From a checkpoint of a small mixture-of-experts model trained on Wikipedia.
Size: 8 layers, width 160, vocabulary 4096, 34.2M parameters.
Below are experts of layer 3 (counted from 0) of a mixture-of-experts language model. Rows are named router (the router's row for the expert), gate (a neuron's input weights, with its number), up (a neuron's input weights, with its number) and show model dimensions 0-79. Each number is 500 + 25 x the weight over its row's rms, rounded and kept within 0 to 999. Numbers have three digits each.
Before each expert's rows: a language model's description of what the expert responds to. This comes from a sample of Wikipedia text that the model never trained on.

# expert 54
What it handles: Piece after initial H. Word piece right after a capital H or W starting a name or word, such as H-ub-bard, H-ur-ricane, h-uman.
router:473469495532509475509527475459489509497475488535477512494502529495500466492472490478499473472531542500514491441449496519482495543474513545459518508487490453469543515543500504526543502523478495491491476501490465512481469497521478470481489485
gate0:457508508498485499476496538506462500462529460461472508531505500493501515489457500455512526513490493468491514477556497526470539523510544465501496511520483496469520494495534557498541490496497510483524467526465459503493458488513493491518494499
up0:499511533522522504488505484513562546484477537554517479501500487525507510481522522541480475468473495480477475528477528481516472508507485492519487520509509474561460478480472488532509514504516479507469510466479534463488508541504495522493468488
gate1:522532498512525485498472475500483509508499490535510506490554484470495531515510490542485529500500495467494520516523481479480494511509533499528482502542537517511487528523472467508506458454495517500518498472464471532476486558514460465507521512
up1:521485543519500525520480495532500499484472513478537514482504481506505523483483519497479505506455462468480488512428494465528520494518507488497500463516487543472503506487499483505514486454506483455404500494489534538527495511515495500513477499
gate2:495524465476487519489543483500544497493528456493509513536545493520548499471460468511459501478542525503472508480518525540519530543483482507492509492502521517505497481519453535487503514515509450475495551510510480506501478500528521482558537475
up2:490468516532455463474526530479531549468489532545494509482485497476513503525512496446510506490470501574482463483507502494483486517459491542479485498496486498524483457525548556496466490470559501513503514520500489476505480453495468489501521504
gate3:489537502533507498507475489459491493467513507480508499463509500494515443493462506450518471495501490493513509512485422518471484508465483479487493492467509501496500513520491485494501463518503432501510518472486478540472455503513536515523497492
up3:482502530497507470497479503501491493481474500515528489517497501541505479498487463488489539512495492503505504478550473523497521489498473509483475464590491480529469560537510513492486492496557444519501527506510477497465522504502444487536527527
gate4:492479464494480475517468503563499479492498478514485442465497529504520494519518498505513489484486519482493497524526430489470504489516539475492502459496471465505481469515473489469526468500485489558489481486490490457505513485515490460474455484
up4:506483444503462493534506520522538504515505496504445496463491495522502499464501482481521459481472527481496474490527425523502472504515497498512524521429498480517485509532492493466512475488486490507507567473514504459510495509512507518500545464
gate5:561525521517561511515504528526504528528496495502465492563466477484548560513506489471543535520524482508492479521457497488500540541508512494510506494474499460514443498541506470495519537502464489514484514500482547526455515533511508485481461523
up5:468515459490498502459485443450502465499512480506509470464468500475529465451461527538517494517497525491493516469520484519523521459510506502461451462551471541482517502475497494542481486522522518511525470485535457464529525465487532504538476492
gate6:468505499480512518495499473459511469509440516539513475451536471479504530492479537494503493532492502508495512481472522487504476504469459505546518506515536501513522553506494579494526548479533534502517497538521457498529502502503472530491476511
up6:519496455527508508499492502469502516506531496482530521499489517462539479497462475528487443528501468558516505481485480472468454498493470484496495473468500485465490540524509524505482461502543457530565536501475468495522490446466543511554475496
gate7:500477435520524517470515456493507548451465545531519519501475501566484490535488508465496530502488508491488533505491475487521509521516498466516443501457505473509508483487462530478499448472539488532489516467502471500491478502478477475492504455
up7:526481502537524539492498470473497464513497530466507526552478478493527516470492461466497502532471497540512513500476515523479502516521525519469537488470489496510501514505499492487482513498527451474478528538511497501527495450480542494502491451
gate8:497500495544497479510492539533494518507511497449479458517448482473548534488497465533526476481512550473470496482507507516490475504526511464502514509483483487537508514533482526506548522515485497483492541524492488483533489507455525542487462493
up8:506530477491508507526530520499544486548491512520477500517504545491443509501499505511448535491482501449487541493511490518500475525503484478489492522522485457485464473489502516478515499484504464525519491511499503477527538512496470505476458517
gate9:472444522531487500459468455480510490502498493524487466468462474491497503498526492476486500478506504529539526505480507527478506499475507525480491500590471508528510521527527537485481510499509521494458505530526484491482479517523483505462512460
up9:529526474470501473540528499487474528513494518463542504502529506528525481537483474504523502511464488511472514536508520493488528491496520474498496485432489498532516514508465481480503488516498494546513568511512505563516474473496484504518507526
gate10:453476488519509470526493543475513495503553489497510501459523506486463484485497478529469488512513507506480497495501493525523486520519510479447500461502510486468502506479501519482513501502490447500512523467514483537466512467521497460493504511
up10:484515458518461505484433512458547507479505507496537464526497530496497508530514500515487468511490488495454519488474482554540460488503493503503496492494499485483516540510502507526534524523496439505534470450492497498493448488460518504502477517
gate11:536487466533511471518522530502498551522505480477473473524504523459539526486514469482495510480561491496537492486485481473507475515466492535491517485510512491485466507539468506499463511453502526479497506519495496480528502533533480510481519475
up11:489497460518523513533517485471505461515510505479524483461518488511454446493534475535466495481549520492524532474500506543499505500542434504482479514550515499484508540521492537546460472471490469494521520520489474498499525491498508512503441514
gate12:546461535514478487472486490479484527518482477531490509463490473497512517488479508471491505507503516525504521505512524516493522495474494531515529527499529524475496516480485441469489494499469499468449513530491503485508489472498486502437511516
up12:460484496518542495522490575487511525542529489514509482470473498484470485529494487582495579474513507515487520525476489509530490492502517483516495517477490481521494537502467501534449502491516481490507451457503481570520519502504513510511543483
gate13:483517510496508483481537497453478499439475507538522514502480553486507546502508522497452442499513462517484492504499512489535473518499549465493511487471480530510521538538511536520487503510506504515505486464484491521491504456496496478534518539
up13:495497530503538518516548512498539467523532512501502496511481442497493446464518510511522466503490481495521530485501484484497529485495445513522492498543514489482480524492520514515492515553458470491529466517509482516471510575503517498490459454
gate14:464512537493527469466489496474466522490512511515484475521475502540488527509513460532493441504500486456444502495516499490507507479517541543498521526541520544507513490464515480516491499511531502485483502475493548496512522490484509495466503489
up14:527482478483504509513477499544489540493491519468468512477523483496490511476498536507503507499474505543548494538518527466504537487491465474519516488421502490495477486495498486508475457505501510488516488495505487490452474524476501503533521498
gate15:507511505508535502479473491506504470523517477499476497477462461488517528468499505491499480477522551580503516532473543519496533518494500513481485524557538449525490484499503536493468496505537477536473497460522467507522495467461507494511486496
up15:499493461493504497486489555546489519451536530488497501518509473554489497505498535487500476488505515488552464459472473521551526506507524473478530560505501475463471464486517494504482482503488514509474484475473547483487490485529468499460502500
gate16:530500482531512519482533453487506463491498505511537526515525489519485458470485488519500503489497553527482448494509481509531505499505485486459526456522480497489518546508506514496539521452505434507507525497515464546497481478530498484517480506
up16:488516500520464474504498457478485550477471473499485464460533494518513490457480518545506493460485541524532513513542494491482493469496518467484495519517510517520498500495506469458514492499479511485494512488522524449465538473489505481543519511
gate17:504476496518504497486456503494509447462509464455484499537535488501487492512471495506486500508520500478489517480504476453504513517514499482470508476503521477513496510486503542523525451534482472535473508478530495546484524529501471532490553508
up17:519489466503509472462456510488492484490500492497514473528541469533505489526505508542476485528481471497487531492467490493521510501511493513460491510515543526511547514520507542540489478519510524565481503508519468509472484521469425506531519485
gate18:469496514485449514513522515491462476456495504485447501496460519468479529498458490466525481502524484441508493505456485470553495489476521455471493510445475525518508498518499492465504510496509505459408507501528484503469492562535480510522517500
up18:491459519514508505523488499516475539544501509494491492522552480493487484528520518534483522539453531492518492503492485511486531511539499547492512495490488493513508467511500519505490475503458470481539500488517516511518489514500472489467501512
gate19:502529496488484494521483548531491529460493488431480500513463501557477495489520474517486520510534466476513505494511484496500479478493520517519494504508494476501473492497498468511491481524517464488497501442504521464454522450466495526498541544
up19:542484486503487510471500521523468504539505501502531493502510477509529504495519497474493498499493494496487469531484497513541498519512507503503511509480507508520502491519529479491486494468459495503527527555493511534551492497504523487519445483
gate20:466489498506526514507470510530465448505500527482476485483474525509445456513512512463477511498480512473515496483464506482508475494495487522542531503473485546504485469483512519474506534499487517521485482530501470488511475557512462523466478507
up20:522482478489492462494481492524487548490503468469483532500537492518516497526468491531531559512473462455483525463516531457495479528535464464545487495526493477496490476508498504506458498528539441485507497507478489445522507506490538512482506502
gate21:507475515449499498523519495478449562457485479523531466495503462515487504514496522526456561504461515507508503503493514466519498516530484492455481481504507491478480503471495503534455467470527467499501519462508454455474491524507452486480524505
up21:491553490512503504507488536533533508512461540509506481468522507456520500447487488543501493499519483470501519505498458511534507490504483490521496519545487485520497444514484537515500530498526522494520500526538550525486503483489507496540464509
gate22:501492510502495499518496476477462530547456491507510485511511457483489467526494524471491512516511507516493483506520508514576524491508496510504504482494553462481466443516511465509510502518494460503476492488515516501489514509495570477509539491
up22:466523511542489507493508528490474510543503525507471523493474520458475491484498510485470504470514492498468492469536500481546502510525526504470510484544500519520496446499546496465518507491525551485453482476462513472492442467534488503499471520
gate23:521534513535488503496539483481489485505476472500527512477491440502525497465502473489478444543494530543468524528516456500504460479525487485506466523521522514511502472522490513483496478452486517498459573512473489505464478488521528499486508498
up23:513453558485488491502510546496475534528464509543508548520486490486468489509516454470492550484479527497505486509483487511494511501503503494493505475524499474498508513507543494487511474509529489491458520490507458502503495494512520516506525470
gate24:494468511481487502489522519521519500498522503465496481554531462491487486483510530489521519479552532520531495478495500513498526524468492480509537508536434496497491511526472554496475502529495460463476477473497509468531545493489502505492498494
up24:503493478508470515453464529527499494486512519487528520490544504478526480498515529526503530458474476485511515460489526471470497523464488465531540460478463549484521509517460535503488479511528457473498523521497524507572500523501486507500502508
gate25:466512478522449454482517485495507520530503494528485496506508450495487504561495499498527494530497521546510492482475518457490485494470493542503474514487499515476492548535509536486490558489481481477483530470547487543507470479486513477511537504
up25:474505504492480490475477480502456512516495519487465496497488461504499502516483478503495474528506479463504497490474488519419494487490488525488534467491450516481503477484508438494485456501530520496514547491498509537533523500540495499525488523
gate26:519469520506561510489510500509462465513490471469542486534505468522504507518473448514511511516514554530498520521480494502482532506500503462508517507525447493480486566506473494477502517497505493467469507470510514512511479494493461524489490523
up26:520478514522454518491494533522515480467497476481497519458494531482485542522504522533533497513512491477486523531550515518512432501508497517483469526480526486524529507560456506514502537448480483498494526533485506517516494507461499504533500527

# expert 41
What it handles: Time and place prepositions. Prepositions like in, on, during, within, after introducing dates, periods or places, often sentence-initial, e.g. In 2020, During the mid-1990s.
router:519494472518490526506465489492499489471519541463527552487548507481476548493488496497538546491494493549476524515522505485487489535522514472513477519523515519481488471450524461504526478473480495545503543468518509447542486510477523476535469509
gate4:471531470503500473498513520482470502515474511507495499460460459457532482546526474531506512490474509488506555506531501460500503494557494461499515518495485486489501514473506477477505530487553528501582512499492471494503471429544471497497539519
up4:487514480478440490475492512470500449499447505504490537489513457522467459504526531492507480522484550495500508506528528523510494537512560479475510527493496525494511505479543499500500534495503488507517475509500463474505529453530490458522534515
gate5:488529494460524486504488511532547549516478486557512505530509556493501472472528497494502484506481475451466496483523490494547466520505511513513516483500543481517498496507501493496488493518514493489500520507528515506536561450498493511500564514
up5:547518547471498502451509506484522509509503492487502497481472476503501492538511457481467499515490497485529500523473495455526558480450474544510515493474486487519523499537489537508495471484510485468505479537499555523482493518529508534467505453
gate6:534510503516479495487472496500476443544562531487479480491497507470522511515498492464512501520475523527504519536510483509468511479549475473489514488494492514516484517466550493461508531483508511524483516536498476488515523451502467505494509521
up6:506536504470526488465510517477491525527471504502508581459502494510531519551510480517498489521477482484523494543486488506501559489491464494491496523504455492467551526466497511505484456493464494469526470500487540543508435522500478509537500536
gate7:483542512479471509507494473474498464496461498513536525538485465514539533568494492500517477520475471506544504485477505490477512521500440508501497535494516497475487477506496479484521481485486489503503500515438447496509520505497496573523493497
up7:491511516496479519472493484526515515475473508498515503527512517501518535526505519527460506522521460496565493488469508528485509517510501500478529510496467496483468471495433522467503466507504520499489471516499558474509486480488521522525481519
gate8:460521512504476491475473495482510554528517474527482507506537509511490533460492481497526501509507500471505455467469488528479489536510540496533549470505506503491530489477466529478510482515520483515465509492508510490505434513484508501504495476
up8:538527511456502472507472461513548491507440503544499487525500534529521485522540508503468483526492498488514510495514509552480506515490493513508474507481489532457488501478513492546489501441523509497522451529501536498484537500496493523548514479
gate9:540491480512493520465528516484498503486535505504509509506498510509528473510516523510510493484536478501548502487536486483571592514474529445503522460528490499516514493512509498472528498549472468475479457502555488460513491506505479520440515504
up9:511491471478468472514498499503532497539495521508522526502515495510556463497489523493496494495526498521533520482538524480488536517480472492510503507534481490420504490464520530481472486518466478444473490511517484517497474489540466509490510497
gate10:524496504448437504495504509511484499498482513495484500477485489474473479519565524477503481510472517504494502523495523497515525508494486488529494493495461524501522484498536514535517560487482526494499478510524466484513503545531471516526519476
up10:533489511527522492482492533555518504495553473501498515473514540519490515452538491517473504488537504469510465480504484524520494515483530484530508486499485465520514530520487469510501522529490508490537467448507499504492505468523505441474534488
gate11:499491513509484516493476457485504507489495514509496538510487502480496480509504509463513464445541512496484494508520505461517509532451498526463494537484510497476524471482535509472508514512496520472462529486461495508521512521569499490491488460
up11:505516522469452456471506504504515460489515496495479458501515513459480511508505527481513521487527527487511514489518466488499593510519483452483494517489500488485493507485523494496502542481533480465467495493524480455508487506518503489510529504
gate12:497528515493561519534510534509565489516510460510515490524478519511508514521484449472466461484539495484508493470514515526525501546456439506534529473464476470492547480508472482486509481532512528449531518461475481504515496524491515478488529499
up12:486505512504537524501509506492534482502504494504513552462515476523485504482499472496519484457486479485465500471497477488537482540453519494540539508515505474502579490532511496497507498535482557488550537465504493503510477495481521486527471494
gate13:547577492470544476492506496501481490524512520490512570487513455497518532501461487524455492500490516525460515548528467505527558491496523527433498490512509504507537483495526517539502481466504481500494449545532493507530522531465512512523465493
up13:520511500482529486518512493559513519508497492528518546519552509512485518544488509463473517543521467505512500479536497490522511562471501480488526526498464496497524471471528500510493501495476505486509505467530483538523480505517481495516531532
gate14:496492480515528469539482517540515515537454466520501479522511522520509516558554480521497480484506516474478486502486498514530533491499502508512547480492459474474527485534487508488478494505477490481423480526503474514438518502495511479516493462
up14:456498507485561511505527480507495483478538524499462469501499500450470522486463474457499485491537499488541502492518494460500499463542476519505506480498465485484491487504470535441509524539495531500507442497522475474475465537499491523489534499
gate15:547491547505515519527507506523477485545447490494478554537513466469500515572499510463520524478501497509489480495494482513554523546475517525466513513510483498520519472507541511489542480500534490484509522508467504516525514541481498490520475530
up15:505503468555524502465476492483488531520539485482507507495494500500514449499558460518530491501529467471468527508469490468519505521497495474519485467475546526511512514519506486472508539494511513531564546489518483516510444485515506501490493483
gate16:476505519507525467490510538525510504484478463511445471503463499504538518509464495487483496506531495468471489509474472504489499475493497484455503500514489494510478528481488520480493508507573447465475526475514519521480569451468516494485468502
up16:498536511476517518545477474460562506482471508514537525547489502489532549487452507488469522539490508535566525477491507533482526499495481559510510517485520481460475471496475484532475477528519504519519453546474500505535456479517506514522484501
gate17:513537504525483499502514537538519507522538482488507471449481505474454537468496455494482502493492549497481516492475543494498464472505526478503526489460517511532511499502518489453480501495480499472536540450491501487501465513505510458526515479
up17:536488513535526521487543515508504494499567511472488473484491509489468492497488466478495459491467552537482491487506500500490454509454505493488486472492557521522522492543509498507517511461482519497512543447489484463504510501474518484513496512
gate18:535515477494547508504517510489537455503506489509504515458521514510482487501492487513515531475525476485457469502500470506586526496473462512519507518509532470495519519526519463502505473522506521495495501464505445520486493468495543470484523479
up18:512506497519542466539468500475490481492455520482472538498524486490480537479520547499478545540518507524478506543533514534510518519497476499530473531529528532457545474473523476476482490506530551485517490477528445520527470512509506507495516480
gate19:463528524477506499484505520511524499540533514477480538496501545509517495485515471468507447559489483522534483542458425488475527544500484518480495468472514486499503527545505518467495515505486484471510429499480534529495484534438483538486494506
up19:482466463536532524532479497479475486536547510456499512487535506499486514513470526462500481483476525526544498465529486491472451502531508518503490492490510494502488520514529465505514534497487517505517506454469484535471506540468487492486473500
gate20:479507490448469482482494479475503487483497528487513490522487467540485472509505513519534477479503491503492510517507506464528468513492521533514520508509512506506536465528493499539519524453455536530491519529450507473521563476471532475457462464
up20:480480485459502472486506494461447490507532509498484462492496491536530466532480500517517475493473465504506521510489451512513483476480494539485486513473529508524471536512515525545481489488485414515475481537469506496466539487490488466513485513
gate21:476526464514517492460543499508490488511546470497483542495506457516485484515501472491514533472469417523479514518513439501539495521485514513461487507483578484541518520530540477478506493481498453491521509505492459472507502450496491454512488521
up21:489481486515488535479512491472485472471492455494483514506512449494527479522511489508533522447486474472486497487489443501605481489505524497492503482487528465529487493518523449507502474500494473507509522473485500509486465492498508474495480520
gate22:484492485504516426507528501497501493491477495543463476483521533506479509470489512515470530507517494467490506499540508522475507499524452464540483491481511470500525524445516507459463544476551475487484455501525518502496484500537464508502553467
up22:513479505495467474529490478500517503482536514525487493528516503495495535521525516454493497555501486504523484535507524475491545517515453467513478456525512510484520500479468556473477570466488461508500493509507522496494486497541480534484502481
gate23:517491528481539503521499506476498469501470489526500475485487475484478479475521496469499487471517515502486445490455502538534526521526518499521532519506501492513536522506500549512475509503499474506545490546525489494509556469558483460504516508
up23:505436489494540506502503503505497499477507491507485455496515502515468474447513508461523509483481527499476481502506487578492481504537493458541478508511513533507458486478470489534497486483504509544492480480516519473518534468506472458526488518
gate24:527466517526527497494469512468475503504493507478495462486492474473493481522497471520544551482472519512496544579528478457469533468532509500506488523525507477494501507455493487505489526500493521498486494507542461487513441549495506532508499475
up24:525483471535429523524525509526473526451443505508497503502536497486463476472522504480497497464495513487490496456507494479479518524535553514500515478520499484510453485503480514501503539484518538494491513481509510489507484523502515491536490457
gate25:528545482509471488515519499546462502577482506514513530492516514531494505487501490498433475532508484525466531502490509517527542520510524514518495501509525498518496511497537502537494509496520489489491476523515477542507501490529486512517499523
up25:477499499469486491515477514507544511452493486498495489465484511480490553492509514482528476495492479467509482486469511500504486502545486461510496496477459512464535492481457542507482459490500535532464538477434493503519426537502531500552523488
gate26:503474516471494515497521499498535559481489459520506541498500482522470462456497476524499489480518497494474507453517445517533482507435483494510518452472489471528490519490490542511519487483479509463515468447419529487494558486495511494496493494
up26:488513453469480479443534515511470474535507490520481439501498481470499514544487461529516502509466487493512547526498511512546520489503490498472476532527504490449485514520532485493471517493473505522468516542544483513480466497500506485481473524
gate27:486487503507461500465512526509511496483544491521518463472507491497492492461508488495507504493494538467488465498427491485474501512522487523529496520524539526506494529523518595476488511526501521503466510511536536523511501474521462497535483466
up27:542495485489473504469550523529463502497555502492492480474498526461485496481486486509498535502485478500507536487499480492508546490550498502481506544514490500502505486491510521451487508505522482470531512484555525495531454514462493560499449480
gate28:526524521489516508497515499519578471553519494507504496515492500504508553492443483485503477507504491513522464525485502513540521486466524538483498560505502528463523454520497501514483512513480472485497515550511514477512504509475503477508527481
up28:471518499510462493492524496485453481491443512512453540474540460480489454523531538522484498526513458502481518499493508502466520535511528505519504476510490481502487505499508506502494458497509545515529478502511505493497461522506484498540449523
gate29:501554507533497503505505520507469483526528526499507504476508556507525552496476519467523503523471503542493511566472493476528506491550542512490491473521533510518530504515490489496510485495478475499519503491524520515510453478456475544475505476
up29:477496457491507521513533529485466537530484491480473512511499524559528514464491481492530484572482445528507534510524496522529481486502476527533470488487527495520478536504513457497482512501490445494535463461531485492505519513453477514494524518
gate30:522498550539513526518519510503462496567468495492507513502462522484483505564476505525483448515524523507488478502502515486554483502484500531487567466504497512531518477524491481496522515545521521462502517503482516502536506525509481528463506483
up30:539491433488516529539478473487501500434464497489515504513540530476493506463436503461504539474496505525471529446522520520515427518483552503523520534486486476500487491501501440505503521496518508535470550493499493478526516461487503495480487494

# expert 34
What it handles: Clause-linking conjunctions. Conjunctions and prepositions opening a clause, often after a comma or period, such as when, while, but, where, despite, after, however.
router:508494492544525536486510501488465477489538560468520549474529505505506482502481472520545491460508521516478524495529452468525483519485488499468478524537522466508499496558533482508571476466507533525487538473529478470488519470461492504484474503
gate2:487485476482538498509499460530558517455488515516499575472491470509469489488486449495486487486485489474474529524539563477518536511462517501497491494462533501528522501488516482522477467472501488441550489461508479468466513490512499517512494465
up2:484529490520494504486478469496531491481473510474514535489503491499472491413476539449488478461493516476500506541548536519498516484514519473474527473506467518518494495487473504456483567488484482456492491473526518448491456488525527486504499464
gate3:542535487500514485480505497490556503515510479475500527472475505547484489508515440505521498483477421521494492491480489502526496568465495539480531488462546486521541498507534484501527498496507461486505515510511507486517500470508528423532498491
up3:559517491457472512463474492519591528506517442530526516485499510502515529496512445496478501493493434481462463498478484510488530495505510491518554501467493498491481544456479522485470519536507484505510497526487539480485505491490511469535505494
gate4:462524501481512514517534475522467483524523498533478495535541468520515487511497509502505483496485481434527470549479475486530510516517497523480512514524488561475554495476509529477470534488484499443484498508542467452493467507501507489490511490
up4:469520484509489513541507485549465504591514516515477508503492480551506476473526500538513486511470510475529493545476457509496540517460451518471517524523500499522535523511513498539493507475482505480503519497522490473466484509500492517499481495
gate5:510536533515531485513522511492483456512477485489490511509531487535513487483509482486466580523521518543499489478518528521476539547523466494496475534500533533485501432469560486491505515495505513456490488512505467503480500473487515512474495484
up5:487477527453445514516440508489478519489463525477495461528473545498484450455534548533525464508484535474507532515482509541503456472530521486479503488485470471521446529504442496503522516521477493568488497505483547509523529529542488495531508513
gate6:477524450532526483507521520467520523492472461523525516482501499498509518520505467470487487504485522437546550477490536462460522529493459442542521492467518512432514503447511530496462468482540513524513524517499476520489466515512467527490499477
up6:526522524486479495449499491525524507532502497498487481488483511529468470483552484543490508519470491529459502527475478538521509493472504570472514531503489498542501521535511440563510535518498461498484493511495511524490568483506482453529510521
gate7:495532540519517453480475500485570507525503470502513466565501556468477503512496485476465506519530483463526481536456502508466510533496471509500470488488515502505477518516481509523473499523515490475505551544482501541483486502488502436495511473
up7:503471538455474494533504489529470511490445506565466517503482512509517491483503566537489490548450464489484495456480508523496518488510538519514528512491477527473494489482525463496473514539499500478489441508504475478504491498530539518539494500
gate8:540477533530509534552474531491477500479502535454489517487504546493538519489514484511514502505528441524518492481496495499540509520478514482463483500513526505458476522505573471449532487511506533498493465517532509468498508507505465485488438508
up8:516515470500492466520456443511516508482473500512500481516501512521525471510488497523494483539512479514491507525469512461499518561504448522482504530547452486455545514517514553486515523468490522490453485482489522489493469498523512528512534502
gate9:532541512518465497535511506531511536507513528488486550483510529521489533503486438511529480524488444552491504521452471489497496530479456579442478495498529490503541504499511526481530480536477493469482477506460469465517504524532515501530476529
up9:457500487482501536477510510513498481471492510510472511512505476503464528477458491544490536478500505474436456488478475536479511500488463465511525527487500481506478511512521517517533479501491460499515515490487512468475511461515482516483495488
gate10:563510494463497452508499502510503487490505476503490527514524548526505506491511492482450502507535514513494454527516534564505527517483538494572524489501460507560509513487506484550469473492530482515539470465503464487461525514508503473527557512
up10:538454541494490502445457505483456454438500509463533518516470504518496508546487470492509550496514545514464505497525526556533528526500506510535486504531488544537475523488485484528536504471495494536471481508512461485491511504492542475506517512
gate11:538533520471467513497493482449514455527485493509495501512515490496513481517518473478498512506493455519528537472489485487552531474479520504455536494483545448519487501513523478529490500566518522508532512541501516523499511469489500452478510524
up11:515477492486525494468467514491498491498533508524524515534457524558521477512513486523483483547477461498525464545442498488489516470493462483470492528475502503523464555499499528536475478472476494498508472499494512529494539504491464523445495489
gate12:516494481523482499520504500504480448548511512507505509500502460544521470515541494520530483490514512504486520502532465496525477479515521498459501521511515488497509506497534465475498509498535499528501484472521444519493502490509494490483507530
up12:461525503473491508510495494526546496511456487475502505501490503448481531472526527526520542495553480541473494489544503531468485535476463541499500469499483496466552484504497516486498469514453490486492526506513503508516479509496541493544540490
gate13:525522455526533477486508520506527432517508520527509523508521507485510441473492461477467466500508538471514478501537496504533571518485487503494479494489565467486522504517517454505467500449487463450495483494486473488469537505496462491492476495
up13:511543505496496481530495512491510498483476479520497502509501507465495511481445576465486545537538506493485495510519478507514487487474438463491479480517495531490481496534485502533515540480479486485500530493509495510514517507487488540477491482
gate14:509512522504493504533503526494482481523538491483497504506548516519541487535447526505467498476500522487493518450545494496491507543494523566520496473504495535482466485507502509482498503510502478532478510476484516473532507480514500494541508501
up14:475519472491452503508503536535472488458527525509471487460554472516536521513477524508488460458479499523498517486524463482465493542482463507509486488495460477504531486521496508516488467517530479531490508471501489482495537450480481497522500535
gate15:488479459534517505524458487495506522523542511484503491498533466459455496472501502513521540465475501446488476475490521508489499436503524449496526437502516478532471486483491465445517527520491532511504540501494486495495492522459481482484476519
up15:468539545446492492470507535486504540491458495499494515479483541524502509473526472511492508517490508490482534509424480497452484519522469517556507530492487507488471503496462538549503433503513523510541483492486564507502502486532475512532497440
gate16:487558503482506486506546513520480476508482462514463503540497516507495489524504515484511539576511489503512498529491508511533539495510478539490513486494520519509478488524453499540485521542511491498551488529530485538526493510457460496511486510
up16:445472467495516494438516456488531529484504485516502521494461510499500499483550468536487499455439514457499508473527525502467485515455521475516506504466527451514509497495523493531484490457469507492528529494498484501454547500504534482517500497
gate17:547520515525533488493525494532482465529491473541530547493511524556530503474528504521509518512511491521483521514520513547488549487485526521490516521511499525520527506527524483511482492557537422486517494513502468505482508525498465467508512478
up17:505530505497500476527534486548500503528500531546541476503508496557507499480483499523491461488519511499484528482500465506444510486483459451472547504499512479470511539524522510507510480519497445478518498491519499508451526477540482529476526535
gate18:501511462490455438444490464491478486521478485482501466502484505530523479505530499506514488532498481516500492510466491524525496489472512524467517538483512506505532532507526509539523529457498499479469512544524515557474520510491504442497511528
up18:492508467502511494551519494437531486487533531503520519486521479547485549477506444516512493505481519517503468476502475488551492528498489498500509485487495490519548524496511508524526467475527507519498516448507468502471481481487487483480508514
gate19:536507514519490505500523501533507493527520515481488530504473505520515499534497485466511481496487432555537485545451452490512538533489472562458465523484523492517498496509531521453507506490501462440494467525532472469539457502510514475520493489
up19:524532454489508430520483517530526556526505472549480514433538477503479527503528476511465504513474480475493517498503528497495498497455545511504542443508508539518532488496516513526467525515518484513536538533513502503508528504490507485527515515
gate20:485514498540487508502495529490467496509485522506529500484488513487499513519534474490507530487510476509502476513485467487475520523457484465504515535480462488497578489500452522496513463497480560486544513515459486480508455510492496485487492521
up20:520463480543504489471513479512501493535500520484491507499498504502510477511518502478515517501454455538485537537562500506461535478486531485447464528463500521544489500502506485502523488492532515479490496531525498542494497518493489476551471518
gate21:504521484485477535511486533518508542449488483504472512474517521472488494501489514492488555485511447455475475476534491508477515533503526449548528495512477528511480491466460528484507499520505502444532494476470509471516463492502511488488484518
up21:512529491491467521523481524503491550456518507490504527471534521478491537541487517509501523522497466498472522477521496521499497531529516466540524503507457521529524471503459547477499483543492526486551512444521518443491445496467524508486478521
gate22:520477531490520521498445501471491467534516507494501499553502517505493522522501520513451493527523536516476443521522504513501495521501498535493478506506480554498537485501505512508497510499480505524523418528488456513572507495561525473504485485
up22:508507506478521503471527523459501508529503515495480508497482520480478525512475433508501535528453437467479487508505472498517525498481503522511496495499533525471537511498510486481519524541543466480513521501506535484491485491507522498485488484
gate23:483555532477514470529489492517516482478471524490451513528513545448473512482471487492500506574508476536475472575498476474498530535478499526480464488499523532499516493496522527471488481487502527479516477480510496483547478529506501533506551515
up23:507506471520483520488487478520494569514488474503516459477498494513470466444482534491482505474520524467496467512465516530495487451504532469501559462493471487502497516487432471485495551498529469504530517512496529510520551472509517489456484486
gate24:479506522521470508479491508461506468465468491509510475487514476489541531455464502464525510540460534521518464517472486535454555484537522504495499535494488509507478490498483533490489503479513486520483473573493517529482474521441477505498504509
up24:478505442474513484474520536555506507507492494520472492500549494492457484495581527523473507485493478456514507464534535493488489490437497484516541490515519489489527496489524448517489535525490510489524510477514474511500506498543474492541531484
gate25:459494497516532515524521486473509468490495533521509459528481490500463453503511524555492529519528517492554465533500510464525497569473434497490456487527439478479496513487509517487528488443496501481515489485531521496475551495525453496504508523
up25:492459476526507484486480541495452524517515518516491509483467481481509500533513538525482538506469546445507498473508550502519494459505506469513495510492477514492444560513529478505487488480512461514538504506536548555481533484494457534477488516
gate26:557513454505512526529520528525513501508495473516522475450549492492467490499484533553454518503488511501502496502448530520455544525505529467556535470454471494525518480473494488510460519496501487525498517506489499458517520492519512471529463510
up26:455500509483500495473490538500521504507478505481460484542453510473511494461557452467502545481539479491503483479527515517502493510511505526450524533519474487530489513512473511488503484517484514447510478513511503530484507465510480461509510472
gate27:489476476522495484519490521539496491554505524525544524524513495551460491535482479529507483503497527487450516470562496530520496469528545497524503539499497507461466537512521456489508483481467491533499537507494503496458526488492494522480514520
up27:421550530505522492552467468511529525519482508539513487520478500493462469492446517523482493510508529463483501509508537464486498517527467513511473470468497485444492439525469484478512462537499503519505518499489513528502510501535491500502523505
gate28:504488538517479522464513508468535492504499506500490489509504490528507494509491514506520498480503530489480526492459502507451484560474497486491493491519501505484475517461510482518507516463519527496461459511503516477536482497501464459514479508
up28:439529509482530483506511476512498497493462478492514434534504495480498508470521524472489551519502542489509481493494503520476526484530492456523507524487507506479476482505499500506507494473522525506500537514580520518470526509497530541479522481